Weights of a small mixture-of-experts language model, trained from scratch on English Wikipedia.
Training: a variant of SOAP for the experts, 512M tokens, 7815 steps.
Below are experts of layer 11 (counted from 0) of a mixture-of-experts language model. Rows are named router (the router's row for the expert), gate (a neuron's input weights, with its number), up (a neuron's input weights, with its number), down (a neuron's output weights, with its number) and show model dimensions 112-167. Each number is 500 + 50 x the weight over its row's rms, rounded and kept within 0 to 999. Numbers have three digits each.
After each expert's rows: "comes before" lists some tokens at least twice as common just after its tokens as in all text; "gets" lists some tokens that make up at least twice as much of what it gets as of all text. This comes from a sample of Wikipedia text that the model never trained on. Tokens count by the router's weight.

# expert 3
router:447438518425476460466519518587498511494522392507482548530490517527519502503458501549387499548398527482590501467534488522524496511553503409565610486440458536436418536524
gate0:477484520535506518519502509441485486413605467484560447490489493478434434444494529373485555483570508449514524555493464553477557515564541430494487488598455550407484390465
up0:422497497538429403615535464456487506552583511425463513505584509427529425493442561414515480513567416437357516530397501527502519563588456572426539505504473515532488467548
down0:452415472493453568375528531486550458415541439431437519514496484501510433500529476514522570618460511455479484418544388505491597576452509534499541535482548460500468483456
gate1:545513493455591518480646584544593452541536472540490478540558456558412572514550576549442576491523485421525511413449452475500604554488465542559499452572428457544459441514
up1:551504544506449504498401493501490483548501552487435488529505545446531445526583463457488440497502485438476446548485481524449456483474503517542518521599519494482458561562
down1:507534530464519481505469507463595528481563482553533540556582453491486402543609509508506563509511433494528476466523465535481508596441561498474479518514455524477464542459
gate2:557548535453425509485453469424575482480536456481504471403606527526560452606481481503470427484481473507559474601435538401508600482566432588532558509445498457553556454458
up2:412447453522564496507540492641474520558449525483463530630424509436386548401517470502507553552574503505453511431545471581467402525435588402486433483569500531466456531552
down2:534502445446503456482469505535630510539485595615572482552555462497530457453447485547545559489531495477524535429335515525620522515522484561515483481499414551448531501443
gate3:497563528504477542533483474504567481571523452509505593514476512576480400463536466504448535475503506533587526491481518473523443451442554390460457522541557469508504512538
up3:500384479561455418462574487498427472427514489407463448524547457479553480480497513582397544510509496568439499484578404490585504479564488456478540473615570461503490518480
down3:488473560577459436504544462447507434412493482528396509474499570557553453512592534423515460558495551564505528532472474353566535459472463525491498534567411463569430530445
gate4:523481454502496488402567540495535509537479515459543522505507458448489429508598442515392404427453470536508531446489480450466495447485552518556492567525487588519530435625
up4:425454513479614405448446479532496488430529474540475542601544397556558479520495512450452623494376466514509512559541500486524511488565463543511513477494479578520509479547
down4:507492558537524473508439523481497550507567445558497470539397497438461579470429515480511486462484474521558589448480422445555533464474457425588577473526439414578591501503
comes before: "20", "19", "==", "-", "The", "18"
gets: " ", " (", ".\n\n", "\n", "==", "\n\n"

# expert 13
router:525462467599484431477516456485536538506540532435575505490542527501483478530553575530505503467461514504504501437508508475427567469486489598580382413536445458462497492570
gate0:501606506586502590500448436581524487510508548500530552581554455416447542579492480514495517423546501559499500465421520566508432473516492463552491525547492444440525512501
up0:421474500512407502575499540450573500498421523473495519499600524540579433523462510418349495534608461540577440552485460533525571553464604389534499585567506569497533576417
down0:393513510604529465423533518532479503517586531584490470505542444515593500503559490374514544536427494499467468529586522468552449559510489480580453479548628506564514422585
gate1:543519494451585563559513421455422539466525462510547497518520473459588500480489526505530498481541504513466633430528478420453472494469432437503499640469502550464428440529
up1:588454514466519517589502550402502514462495438445542441478440465450524434490370487406502536441495525443618603413518528456502519434510423455441546513407490520476450410516
down1:564582431466436443405488504449405495526444428566438512514529585416570568514445572502531555447494519485547500515428447415456591500544434552523478442459446317546563469548
gate2:401571438461526469507479498519521500435473471507492469498413480439505439499582421483426481435473472483434473464482500402462497533515462510485512495509513399473558415489
up2:588528493458494461477491435455446490568584501552462518488459440494400505531457600432539567542541395489471450476453420448353512512534461493659410482562427566480449531514
down2:440520567530435445507470492502479534537576568500419459425549478381465515457410476519480482549582500453545495543605482469523559583474533571588535596522484546481466519538
gate3:529444516595531553599448530529540559506528566499431537527539421521438507536527561479602560512447464473563504529444432528437543536530514560537482579486575525500514454502
up3:539430481528558521565508478526493517498529542524454572484557421530499487557550538507599563503448462519513446536417397500468536526517481481519508492490501441536523466520
down3:426489380569440467558599505500400471530496560507568462472532522512484494587551521580466450534484407505467500452531575556488450498458479624447487504452422448451501574526
gate4:449414584375549552481510550596522517456471477480497495377450466428517527490521539508519484507569546410478522495609530514592525532488590543508465560487523460480501628521
up4:388432507422566521426537546520481531483507479535500494492466541509531563486513497546414505495567603448462513512507514454519511481328499523537465625511508499426572558507
down4:488508537453627399471467501486592545537480509438590471501539612462564508404555460509515490510486558521464504514626477456459464544438503447451496453590479533421475596444
comes before: ",", " (", " The", "'s", "\n", " In"
gets: ".", "i", ")", "a", " John", "\""

# expert 16
router:483385454498580563577505611471460488449558494583522459516460560571515543414424458550464501553490545467396437454544549538560546502528495473544488390456363439478551448550
gate0:449520532469485554436450563518600561536463391431441534543443476506516491450542510522465519497510650544410476514457486521576527514578485434552571430430551479501478470474
up0:475536394569469398489503501499596507553511569589549465479494470414525508527493519525564541563443480481425467515497460604485461493508493525503385566554470500463538510506
down0:485380565558481472529444493445507364484463557557510536482539457416468505427499508533523473473454452507604473580521527513544559450477457513521584525489507450487474608528
gate1:545534536516514442478572478517530446536421589544424446523621515521545439464554426451496524445482518473535448428556511476550543570600509479536441513450617458527540538503
up1:450541522533456471547470503502491524510519503534485406586543464501468499551614469542541453487499531464531524462626411387451441430527506491523539520548542432444494495470
down1:422377487564555417521375554507456514472417579588388387540554503540433528552466559516466586485430590497586451514438560468546468471600529464581523449557565536550523550469
gate2:502481509501574539471422550533587485488490378450538501482537564538561489486548416586549581380495478551466453545442557539575507641478581421411550529446447414484520517502
up2:483484513563553493510500526445522507528500416436557492502401553465487514486474504590553500502405566498525476437427489564556522489570522494443502468507528489417529532436
down2:586459528458529444515551507404585527437535459508509537479502452526454472606485452533471432411450466484529543510528517509510525389536530525496494557568608407456473557515
gate3:449549497457581551426522506487432556448591519506523510484533453564516473454594467620549492470553488463532614542488521597538555478507434456486467413508535509520469392444
up3:479500456537599561558528467500486535386506487494494434492529463480511482485493446590537490449586517452506505502525596568585505418454530457501340423413486421469470439640
down3:478482614509522454568541517417515537542487468455576518525509486533547480521484531554483456489498430473557397591555506494470483584487458487481446459417525472523485502469
gate4:505520436564540417512576487606483463468547584493500567467537558547550539462467433534484496528537481540420420547555566493500485542524549492560481407681527505530513473486
up4:495486470538434509585515500454520509407552492488533439544532501598408509501390481434558534474449520562435511530486595507553478536516525482453484474557536513496508544417
down4:634517439475559515525483514470433480439435467478586570436425475546455476554462414563484466497508468527472503573519461545497501548532474487535479537561502553469564470395
comes before: " ", " the", ".S", " which", " New", " South"
gets: ",", " in", " of", " |", " V", " I"

# expert 12
router:504474452546444490401559560415561574495517505541556503520519574405487534498433592505523435466481575484498446471526455555440446459542501497425466410483570515485486552544
gate0:488442518442431502501550539503515492565552538463489525468527361436522487496590552592512553518437493441467477431486504436417531604525486470555571467514473415517541545431
up0:393472473576464547526475595464496484574558538436485564397544463466475587561531563489429484578556505495526395487485546463432529522455490478483591489481560504550446520470
down0:497458521522512532501523541468468518580447567512552624458495561472475543440452514477490517517558453458463558398585354499545580603456527491527497487537531516418481431456
gate1:553491545525460454509543500486480534493528526524576545582458503449612534513443485580494570572476457534501524515456450601498605500510458589525539562450515474535526597535
up1:516499533520554532546544429450469507507523462483480538438444492592434560502480462511532566595503487510464516477487530624400552625554445515583520366459481525523523418532
down1:457505459527537537513433450528541541543454489517512485501525486535563618521481573593531492611618466590556499419567524573556485515565447506477517505470575467515511527423
gate2:467382468490460524507531473483439483415562449366575526517538564666403440526451512472406475518425555521485528497477440475486459571546493527473483432503475567501463566594
up2:449449461496551466445430600484456491540374455537525514552518517451496429516480520448510480468543550518493539522495488530544380500532473454461501511474465506538559510484
down2:422486510421540459484425489413494376469508419457460552490525528478483566470433544472517439524535447452562412569447461475585448509480554574493418538488492534438501497468
gate3:474489455512533472540538599458528468455530554575542486512498377535598495505452468559481529476532448574556576498445425515412466513442541413550456479439586459403567488596
up3:536475509368475397520593464601507555501482465476508502505409615450538489503503523429566474478548633440446420501563475465551521454534484605456471530511426481634441565463
down3:458564619622512428548499501575451495456509465462544534470457454490446454463564439604534494410443592516486498409494519526500433432473515491462420479461498446463519609511
gate4:486544474501484513445531473532486515537498503550549519453475549417496444357505529529471545366563521488527510484471423520502505431485463485489487519528521607551475509532
up4:510483530425516499542512537486490530545483502582536468478539532561483560469562501424501430507525451475543378510478532573501469514520507474402461521471537515423446520615
down4:549522611479521407494532467552430568516546453459525483527480504503477498552555493509511520535452537543568565421528490483428527537559468631468575398544477475599493447527
comes before: "-", " ", "|", ":", " -", "ar"
gets: "\n", " |\n", ")\n", ".\n", " May", " March"

# expert 9
router:450454555510418400439531469499443430534489460487482484562514494548531504468461426494494556456589516433530482471521517481535461488533430398542489528554453487473506502508
gate0:469571398547539514443469549594545598523473474468587516450590571431425489445521487460540536481512594457505535531529465404472463455474508549518496505562544469526525574491
up0:556398458471407513504497467489520542481517492504432498497470501492449557461515523486469478601448456511480506611549582479500528495462397490608477495412592464543428421450
down0:529459468510500501516444568546360422447561459540507492511500604531519514514508485466610473435503563497467579488486562501500435444467515435464570470542584498577451566462
gate1:538482554382475516508466466385493527514493481451541531565480489569567525550438537493474481456481375566484540449565587487480431460532501466590432508546468507517618465461
up1:458529467467528572460553535527475486466483501507435468493491442387545474516517585473520580495514398432434481475478526609444455462535552496522473487466527529557537512513
down1:529522462463553482438495467514550494460496479462482464524621513453581406519528525519529487462398507481497548423365450505542479480564508634541521564506511445514415530569
gate2:491480539530506410448551413467430585463500531564376447522356629557513483562478551450562532565469527516507529495410547493439503489517484567457499564447535497542488487507
up2:481393399516458536552534493481525414474564573461543439512637507493447526513489522481413394410476388459494529524490548474490507468510456554501516520420576609479471566560
down2:460441534537548466520481496465477505649486536468376482460533578511620499490517488556489558497433434524475488589480433497484489461415461529510475588545530493516570512540
gate3:422529546470521484383467478503573432575516444494420528391515514600506497459460563411520536550569495553372462510468481522530551577501439491430526540487521454512473462535
up3:443464461491568539527422483595551421415419582450551478657503475507368458497503523488463488492470583560535457490545510539488539542473493543516472465467542495436493500550
down3:448545489512460617559526548445579424612536546528486532418482451393445439464397438470541543483565500409504528477481492497511466508435511453419438452407533554403509582476
gate4:419494494452467498492502561577522473493553580561466492602478482481554556531512496514564419420514564505507482478538521435461441481573581510464425495508524469504547500516
up4:545479447583492473523526422436476560502465495464485475450574450522438450495496542454459573620470445518542529532438458564505588483458492497537488505533455535536550562461
down4:445465400503516476493463506604532490497542550515588437519547457511502480514470573443549433428578534486475507494505554501321572507527574482544485557507497443523555546481
comes before: "1", "2", "0", "3", "5", "4"
gets: " ", "19", "20", ".", "–", "18"

# expert 23
router:453503544435551537481425479552523450461432527513533643388476474492490460454514505433467486483514366564438544527579442482538517468529571449420513516531500498502563433540
gate0:518546490428440590453477536476494497433521558521457421425476449478440488424499462507530454499495435484428558488485524569605525541478442557405402475500478505427541494501
up0:460533543536464494488503521531448396429540631509484367498446429506415595521484497405593426524469474461401479518459521512544483494537448485460403478402479464458562495489
down0:405433456523519578556431524515598491511537525495508433455488496430498535401507493438446456579512554578495536557548491479473461498592431515445512555554472485508458562568
gate1:484499455498476573480474515532479519498510494395470557504464526569516502533499548449440476450524513542432492555570519489536470552546432474554479501550433550550485476470
up1:529548508542442427500459522526519541552499482485503520468486534460514557525552500567494494478423493534557571540457509480480427598456494440488497453421499465457567370573
down1:623489498458602490579587405540554478500520537515560519584571580464388482552527467513574460566441500486541446441366518521442517544528487502434484416468516510479454472463
gate2:493522440419517430541506638425488589495509483435456482603523457525523556501577530452473458442478489555442450546525461538516479618536531496470490401534496499456524552500
up2:475499522394486480521530509393567521542565525446525419518511525535546570455549492569535462365493496476505496448524561548504499609512584508502538511530480493399516495565
down2:575479498475531444563513553503493591570421460436512512512509562454485436452500428534528507462535439564491490560466473473527525446503576599535495550503558520477425531587
gate3:517584477481500496508463496521600450527538413463568542530417480435467502553475519534543409408411473526447491458445502502509430476501632546515545514492500501579497513491
up3:437475452432445579445542536527439539453490586493424488498508509493548541410573444446406527539549553489556461519580440489457533474394470502502503562519490490504533523486
down3:569455536400445482440513542545509579531505482582554479667558515480576505587433492568468629453447494562494440504501479563438555429495471598460486447434494504588408459528
gate4:496571483493617537502444486525420552595503422511501483506417598501521528562625419549523451504497485558513420533527470510591456519540570475502518621438564453530483589490
up4:487415524528347539576554553470587441433524560472478554490511398533470546484462556429454534481491447503505539494533494441454610523432416549510541365499458524508559394519
down4:443492473478472537499533567444526568409584603459560439569470552556510443455513493609505456530474524448500615518424391572414446487413532501429579375496472459465478538423
comes before: " |", "|", ")", ";", ":", "N"
gets: " |\n", ")", " —", "0", "1", "2"

# expert 19
router:517509552518439581520519410514452568592471550421389458461430472493522510581491552473501446481422485486480482542487579543522493497455417512421566544456522515482416591518
gate0:468478553570516496501414474580476486451503518467541438503431461492582506417542468493430539529501532522488506463498484549505475481404522518448459478489518492463460534481
up0:469453502439585520531443520527478474434509462471502441530437483536497547461519505560505468451540501487492562518510436525504590451436474511497507478430534517541524460531
down0:557477467474505537471575447518504462544509450523440467431453483508450500561514545381533544533540606512537518463608438506505512487562437389523445458473468528465489491409
gate1:460553462485465557515469379645453500507480532381464502560467495462540481562550498504578546541618454534507513407500541485566497496495550481426497455571455518503429564471
up1:502502479523406598589451489534447494374478490417422470469508457462538562590508461528565532459554427569468509467506593477589527464492488418467466471569421550528482494427
down1:599529492525529606487495527569460600539523425561540483508424473468462535458448483500492438412558544510492508526573490569502530484536589484502497493465518436524509569488
gate2:484590617490554533476492436480507408418510506513456515468487481504545453537540494481482537439486459453569592566446533522408539470528547387455469527456457544570533572547
up2:471535489507499428484515511468379550471510553480413510442493510439548518545427497453513534489434478548594431503500533491454341463454470536496530489453468440431512458526
down2:476446490487474481528507516369501535550469455502460451519511475534513458381514529468537451443443483503407373508471511506526410503453450432502469452498571463527630548468
gate3:497485544468545553485575515527471398469463529451489571394495491422482431590504438507453434538528472495489621417515628477547416595404502509562453501539560454527533518525
up3:505435551421571525458536523575515444486497562491502487426491593435477449450507498469495465476596513469449568479609608457550467535421540571460518461544571411445444582515
down3:468573471489461537516557473546416478443426511477438580434489488484501646441425415506490533500501521401565480542428572413461489543519547573507455492537519529446483549450
gate4:431517537566551464493471459536482506461546412430461371565511472491582517518506516507493475479409459437541481461476516506457534483399420398506471491454468590447408522420
up4:494585537579471477488458545468527480534509477447516438551477497470521452556529566543471466456474509463467535559392561543456440349483463447514457526430364530514440484519
down4:481484506488512443498505464482511489505482472560496526502456580423503530421465534455462500439449564548525546555477469489461538516564529576581568504536474515412509572432
comes before: " the", " a", " be", " been", " his", " not"
gets: " to", " for", " of", " had", " with", " and"

# expert 8
router:553448525458506433470481548564545501460529429515471539436495511434511536425459476543519523458426531484556458471443565542509528486493426515500590492543572522480489530459
gate0:540525572473564498451440551622527496410514431562465550478501385471557480443516481520468572538489589633418473499494474478386413453592509461572460508485507460532460458477
up0:591528525460607491395505525632610478471510478567540551450488440497493451499509480484483494466469567550453453546401472506473467410555514487553518493529469501535473502509
down0:478518504582474557586563483471530577549501501597437460524478450588484437453525504486494480496441522484472465507539507486461446466453465534551508516491431523487553433532
gate1:508517552506546472580450440452462500495448500455486524500563509505434429432457480516502548494525474537473477536557533507396551583538511419560601516611527570465464508424
up1:555535599432518578508496513466488530424479583490460490440534536573565472501531506560477533479521479532463494615483522536536475541548535536536528538532464546530527477545
down1:521530508514558483474460503441382527544459472411607485495437526473491468479503477474491515512450487497544486419494477380577451486515503453532547515557500487531500584467
gate2:560479431450522469493506513515599536555586441480451429460503490476512533438519403391434498513535461441560538508484526511537503431489513505587470403506473500509480444394
up2:521499434448498592594580462534515530560560496374465474508557522434508428426487477416532444488483426419586574467511516471464507400540437542553490368575406527479482469487
down2:447527538422373471475429500477510493437461481471448485534508495439507523402538485485561525428520512493459527536488450551470514492530474472523531410416532527458520518495
gate3:518518469536433458525514470419432534486508483407449542481533471479520535455482418531449410441417454562542507533543459488477417481428451513484451465414454616481486549460
up3:524513563538517587437548483485456554499433380492582580510494513448534518470508567585510586556546429464475495509447575539504489462459522550460540432463458594469511531509
down3:384511522483428537480567482579472491500524564458573499480517436544497598446582493540546514511486552549536544566528460469540551432589504476579473435457608453504507436511
gate4:543555420458512499435570594450432536373529479491489524488438535408548569485586533575490460473541406483604525494478437484463392455506534436542541460500539499449544512557
up4:529557487508517485476515536443477569364499516508434552494502433440511539477561521539538522469518459491569590489488525480410412518555554460536524531521584527565537522465
down4:615541415567481530553549443565435542545494452486534520461495474453483533547490521479554551513391571517507486558495496522593463510505496521502472554458574508464421472510
comes before: " ", " the", "19", "20", "18", " May"
gets: " ", " in", " of", " on", " from", " the"

# expert 29
router:471489536460458475470594547537467538483512590403545505623459575496492535524449535605574512539575496476513491568496613524455492483507589499542506537517505485495480474450
gate1:403455512529535495629546512489525569434504485523385461453530582493446557510523548486471417556463570511495540441465532493494541447437535509527420510482446550440527459437
up1:445439516494459521507504472383510562509492455507524428472476489518508390489437554481477428508464519622530405543497518472493484530579536509446514456560487417491460503473
down1:526495500545481498495542521575502466505536530524562577532482483449512502512505416398499506594580520443494535547473516614550511529557570542491538562472473519472474557537
gate2:454480489461413420432459478438481527603501439407490482555503510499562442470519529527540443536504570527550509426424499431520453463517469439475543541497511521452632494541
up2:530569497463506574571485504497558485565488509611439464496446558565456405386517545480514488514443520521450469477564383515457402548466554489458564489432467458466437432602
down2:517585466451526463449567518425549480396531490438450627540481456528513510559513415530496471572516424478508513504514442536472561442502533486526466552532452541528499487495
gate3:541547474578493493517483527581520531495506581476520446546526436480458450418485452506524553518507433518545467565591552468471484516491524380584420448461473562483523485477
up3:533482476468512420472554476510527492537551394551520510544529538481507552556566471539449571525471582524429562481411454573569521515586496558491499548541488458466673546474
down3:525483518538479509529532499535520561445518460518525493492442365536552501471495396480498400569463523552541544581602455559450607478494446480544504454530579545505499445488
gate4:474535557458488449456556417463564504418419544467501471448624534527472516475483420539515526520519458531558553503497579590525546428500495426505468496491473430464547445431
up4:453521423440494418505499522516471531449522448501558574435451533537609538568373438482540555507524570522527474522526512481542540448513561509440471502516445465475493475417
down4:404546406410555555396516466554487586575546501506517532523510531490554502526511563474443505449422517537486534516507609444575477456490511412533432460461550574505502511502
gate5:469523555545451497512563504440516507489544508549533504420540470480583526545522522545455523522560459551354519452467487485484529512429433487411459484461523540430511468425
up5:489397437518449526548554501458530437545521474470474426437498541599499451490581355548465531428518445569435542430467450494549584386480475561532461438525515464495515506468
down5:569489478458458503515507518483417472526470484496573461542520539451495537607553417442437617474497393538568572597539495489478506480417511498510505603461593428467431511514
comes before: " ", " •", "=", " −", " was", " is"
gets: "-", " |", ".", " was", " is", "\n\n"

# expert 25
router:548508489574476484526609498514463433511520502470450567592447510511542439469503405481526547422615473482565434542529522467430419447471483540454606527644518510456563484510
gate0:474520515521484425541615500524502494464525468436534545486577506425559524523465442449482517475446525484533498480477522536557514471510416511510579464523409415447511491470
up0:567418509425521517481552436525484603471450426464476514551402550475419504525626529509568473556500459488420503576431476516470478526433513544552570406411454481423485369521
down0:531557554536467519490620404495612533489461422494491487530486598490440563543587449525559540525552454581491472533503471440419531528584497490469492494476510508464474543486
gate1:544523482512463571501501577459444468444514540542418530422520588436395560463408471488456451483508531669444583405477483569578484572530581479527517591513435506495524479479
up1:431551507526577464478436377548581520600550476449530480461480482570520481519569527463553544511449571418554433545595518449450551372470501535391417504449495420590504498507
down1:458439459534407515453486496493520495483529513490516472594526534564543489466458437492490499593481539512448593361510496561571468445529488553505453443467524460474395542501
gate2:563452478494491413456427477473545486449568483551551571492440519526478462476488526532497491506599444502494589536516478480544581452467473425451536444522500551569504439462
up2:444439579559520446523493531601512504527524517549597596474554513515483468463389532454444450536509436541400519536484568542538523408465506439582512474524501527526521461541
down2:424542518522613448539389501486489590439539491575510564398545532525473512491560528541484466512517546466553533424463511427553505453575564524547480529436501480526506545505
gate3:574503439504391544550572522415484526522366547538547460467466493527570607503467564550568499486479427505558495459448454440510528487535409453496543534551552600574452434510
up3:438475530505580483483482454528513512480589536396488470463569514462452436456534415506532511559529549524507492516511537568538472561547555625520478528523463413461549507473
down3:511497539492519547459529508503404372483628460455500509476487504575450515534515362563393558531553597630498378507456472597488441531481481486519487441526538501487511591533
gate4:464452405583435514509563490495576429506543548459484534517467565470505515556538483506461486527506504537485355590492533525521569614473475539576589527525575423465441483547
up4:502505431538406435557616450483596507528655481457554526570435624537570561615451463508527516514514551399496485622420643495502464534474498452663475592502536383456507458446
down4:498459486523487508507540493505529572534463469517583554521503526517444542558476565572522521567531531556483503369538540466528496415429447445457499516520542552418498446459
comes before: " |\n", "|", "0", "1", "2", "3"
gets: " ", " |\n", ",", " of", "–", "20"

# expert 7
router:505520472531535451566488469587567436517485477407400504452477582563523507446546387484517469616579500492502550544547507496496465495509582468477543573479578536584495516523
gate0:509533517440427415520503530599475451419526481436516472556487508458521529487422446501444485430468534517523494536512521499531551524486407512583526548478552580427394515504
up0:460539493463540498513497527460467503483501507494494520473445521522496462444548547507513567522498530514470542560535612478487501460455418506548527559554427531564554552564
down0:422481518506451473539544590495469475533513517582546598494537439587443474457452478470559453465407483561504463578512444477498459527415475495464479545455479594489474570529
gate1:450425493480515488550521448568484619518475529406574490557618402373577499442503516649437514513432605476501543566519475529467504446407421484472474407507457509511515493491
up1:490453485408500596495500565537476548587541524463397414501493450512450473504475448522517480569436502502402460463409495507498472553630463572534407581450514553430516460465
down1:594535481506507462444478573447472518489509410506397392481520454556440477558491587472579572467484453567583522539475556449528562549478529524537570488456533518508490529611
gate2:502568454614513463580491477529480550422494480471460489441470508483560520544545479475528492492489539570584552549561474467547498485453463549495564512534504537486488507411
up2:462450448576496589518528440499589474529461545502387450424497527588477397490599476447515504532410493509490365559482483555616423518481532576493491528551569493456523412473
down2:454415512516502491528598441472450573436590629392530472507508447494473447573551567421518515411545481514488612513587487497479473511532506474419492543446424501620557500462
gate3:576598517550539554483524529507448518533481434551554464532445496520402495426579436437535507439563477557496464534490581400478442502533489445432573545564461498611501551439
up3:505481540412420617488601487482522395549510509415492439384532475534436474544414501461579529496541476513553477543575467552480587531519527473508424497417504508508594566560
down3:504415496460501446465481464537504457458580401515512412480473478398548578485595548535569536456537615530443497482486469499522492530420524555501485582497523500494575546565
gate4:446481562485482512514395495511428503529510537365487400516433555473440533477416359523490495575509492490440600576514491513558487572514445541567439563491528448475454487500
up4:531528490507476500579558544453530532398537472486522523580556558530452508487497497409470567484537544519531486453488493523457547423427549545430487472531543480478503505468
down4:481570547534600586550517471556464583425488600511479463443493525519482463550502600443580389517522489471474471512422460505430434468481501524516504509479420513419455563508
comes before: " |", ".", "–", "th", " |\n", ";"
gets: "1", "2", "3", "0", "6", "4"

# expert 15
router:489539442555480569436536525468542562520484472525439558465466519479523470536519489466474466434563488564490489527530495437426456424521507358366450486484529539446628417432
gate0:453373493474560441523555539580485472463478450494545636461508525511587467505446527438502530441546452618467545527507498547435549469494555503476533515566405519569522557531
up0:489466537520418474500531430566515396519525455429530509542512538489587489528523549528605513494409508537462564480518494446438568461531500538427466504527475535551506543498
down0:463451491519553515420522532561562627491471557506484546490414492519561540614501401469392481477514660496436508607520541490532465470544458413516493480509546528573535537489
gate1:533500550517521434443435476469473493510464492516539523449480574459368429466483460526565560475599411450521561459473508611461511558585436481514501486423395505445454496508
up1:555512578444528455493441514487459562439483534549455507541514519507415475537460490532517505426595473451482546523472484492463414486520482515515408470500494573459503548516
down1:513494508472455496508449540528489542450515461496520507458532563525442526504534499549418513533505471485546441444448619492505546536381549508440497568406507497479491475580
gate2:543472474517482570529499527534512472509534525525421502503546493482480418352486515469514535444512534498453521476552447458435500502520458506412503479487491492467459542553
up2:560534522428514510535508485505472557472433578466449532436503484614530535490466495374491486547574508445495503538355502547481517468542450522513547426454466502600566505468
down2:459447462470532481484440441495419547521522522482482504490497553438568469529469429530462428517571603454464499387513512502581559441452487523474500551506516526540565431455
gate3:460387540534622485519547517584530465500403486513492573435540455529519539563518549516594540471504434553476593537482555519481529569474482536393542579605486475492494485489
up3:552468465518498409512605440512448516482472608500542487421404502516496508488565460482443453525485537533575543475553591556528531521547521563373522538495532546506488511596
down3:548466604610485406455477440463450502559490548632458466501470553573466570488485411486426537536536567447496534548475519479476551587571364538544577467498468533524462500531
gate4:526505470609536613564486546470433480481538543459472525523515471560484415549457478519477528531535450499507568529618457559557539555500570428448449495515597474539439555554
up4:484493436540492557538539510482521453477510500488492503493509466400539442545558393479498500512531558466452476534546533424459460580378487409464467563558554470383605560515
down4:477537516510570485565452448447507578470498466556623511505468542503526373496517465399457446499595545545458574590464475542495520502464509474582555448465498383507607412484
comes before: ".", "0", " in", "%", ".\n\n", ";"
gets: "0", "00", "5", "2", "3", "1"

# expert 4
router:517474637426465469547500568531452548523436525532471455487462460522491499484578475494518456387567493547485451510469515465547467538514507516495480500514584455561413480412
gate0:508455523544511529560490526430475520473458441642427425497531516477523523553475552496524496508555503616532459528467520464518438451530463504463507458597502473508429480537
up0:514573526527590490500437537493558573453474401501454488475544444488492550574467479566430426474554531500535512510543438558597501532502489479484425495573508460450553480408
down0:550512436473505451541548457505579448465506469519594525556485568538534543465581444515513528480454442557494532414422452547493556477569490392503479476443529522498599600503
gate1:478463452614503592462434512404555481482488502493592505342413515433591516450422579420511496548482491404531604418596469576484491457509524558439475471562533557431563576464
up1:484537503465489527500500581486531500529527527428424527506602465450488512562569474557523509418496552583408548492478462484538513491552522598516579573474486542514458482594
down1:416522512418470476539505441484451513548549613510448508517563514522478632562457521546559533586537485458469609588481476506460533554501530362474565485525549504574555467579
gate2:423558540535499517429455485520664428442439590449432527556569462502519512473501482545536551500475530550545490524558483491490488556485404490411572527548497487492499505574
up2:498502493443484467526524477362439510545502476489612585412431556432511553457564532469431561475563511492476477486426518521520578406402595534514497439496539532517514494519
down2:566501473482483522473536444489461442485499527577476522535484493520534456560397533596405485503571508535497534428472359494433444526479553515565587398612515523584369587566
gate3:558525446497480524575457398477509531499440580455511577562566522469444439514546432557459574497479406510553534455544518542469597557436495453513440475506502474483572525421
up3:471540456538510515548418434440527571602414537469448479532556469429469478504474493597482501469418475543502474479516520519531516535406478454543511466506481497426561457343
down3:473560574431542405558560471496564505548509450461461431503503493466432463518470502467552586591510487583550425473437463580466529449468588484536469484609556429480521449563
gate4:525529582478453484518503529505457527484485531568521491530560503579568557470582494510406473519499476617397546597593399414514468484524463550387494471483492428451415520377
up4:577497460467548480505495510543417494463465479470473537528546514513525512512463374535545521523451526475481568476510546457518506596480455501488435540475517603550434581353
down4:527497496498407503531495589551500567475483561561518499557491588455602474511435519413447570569485540471494505495470438490474458526467481533562486522580532467417502495559
comes before: " ", " —", " W", " L", " —;", " USA"
gets: " |", "|", ":", ";", "-", "="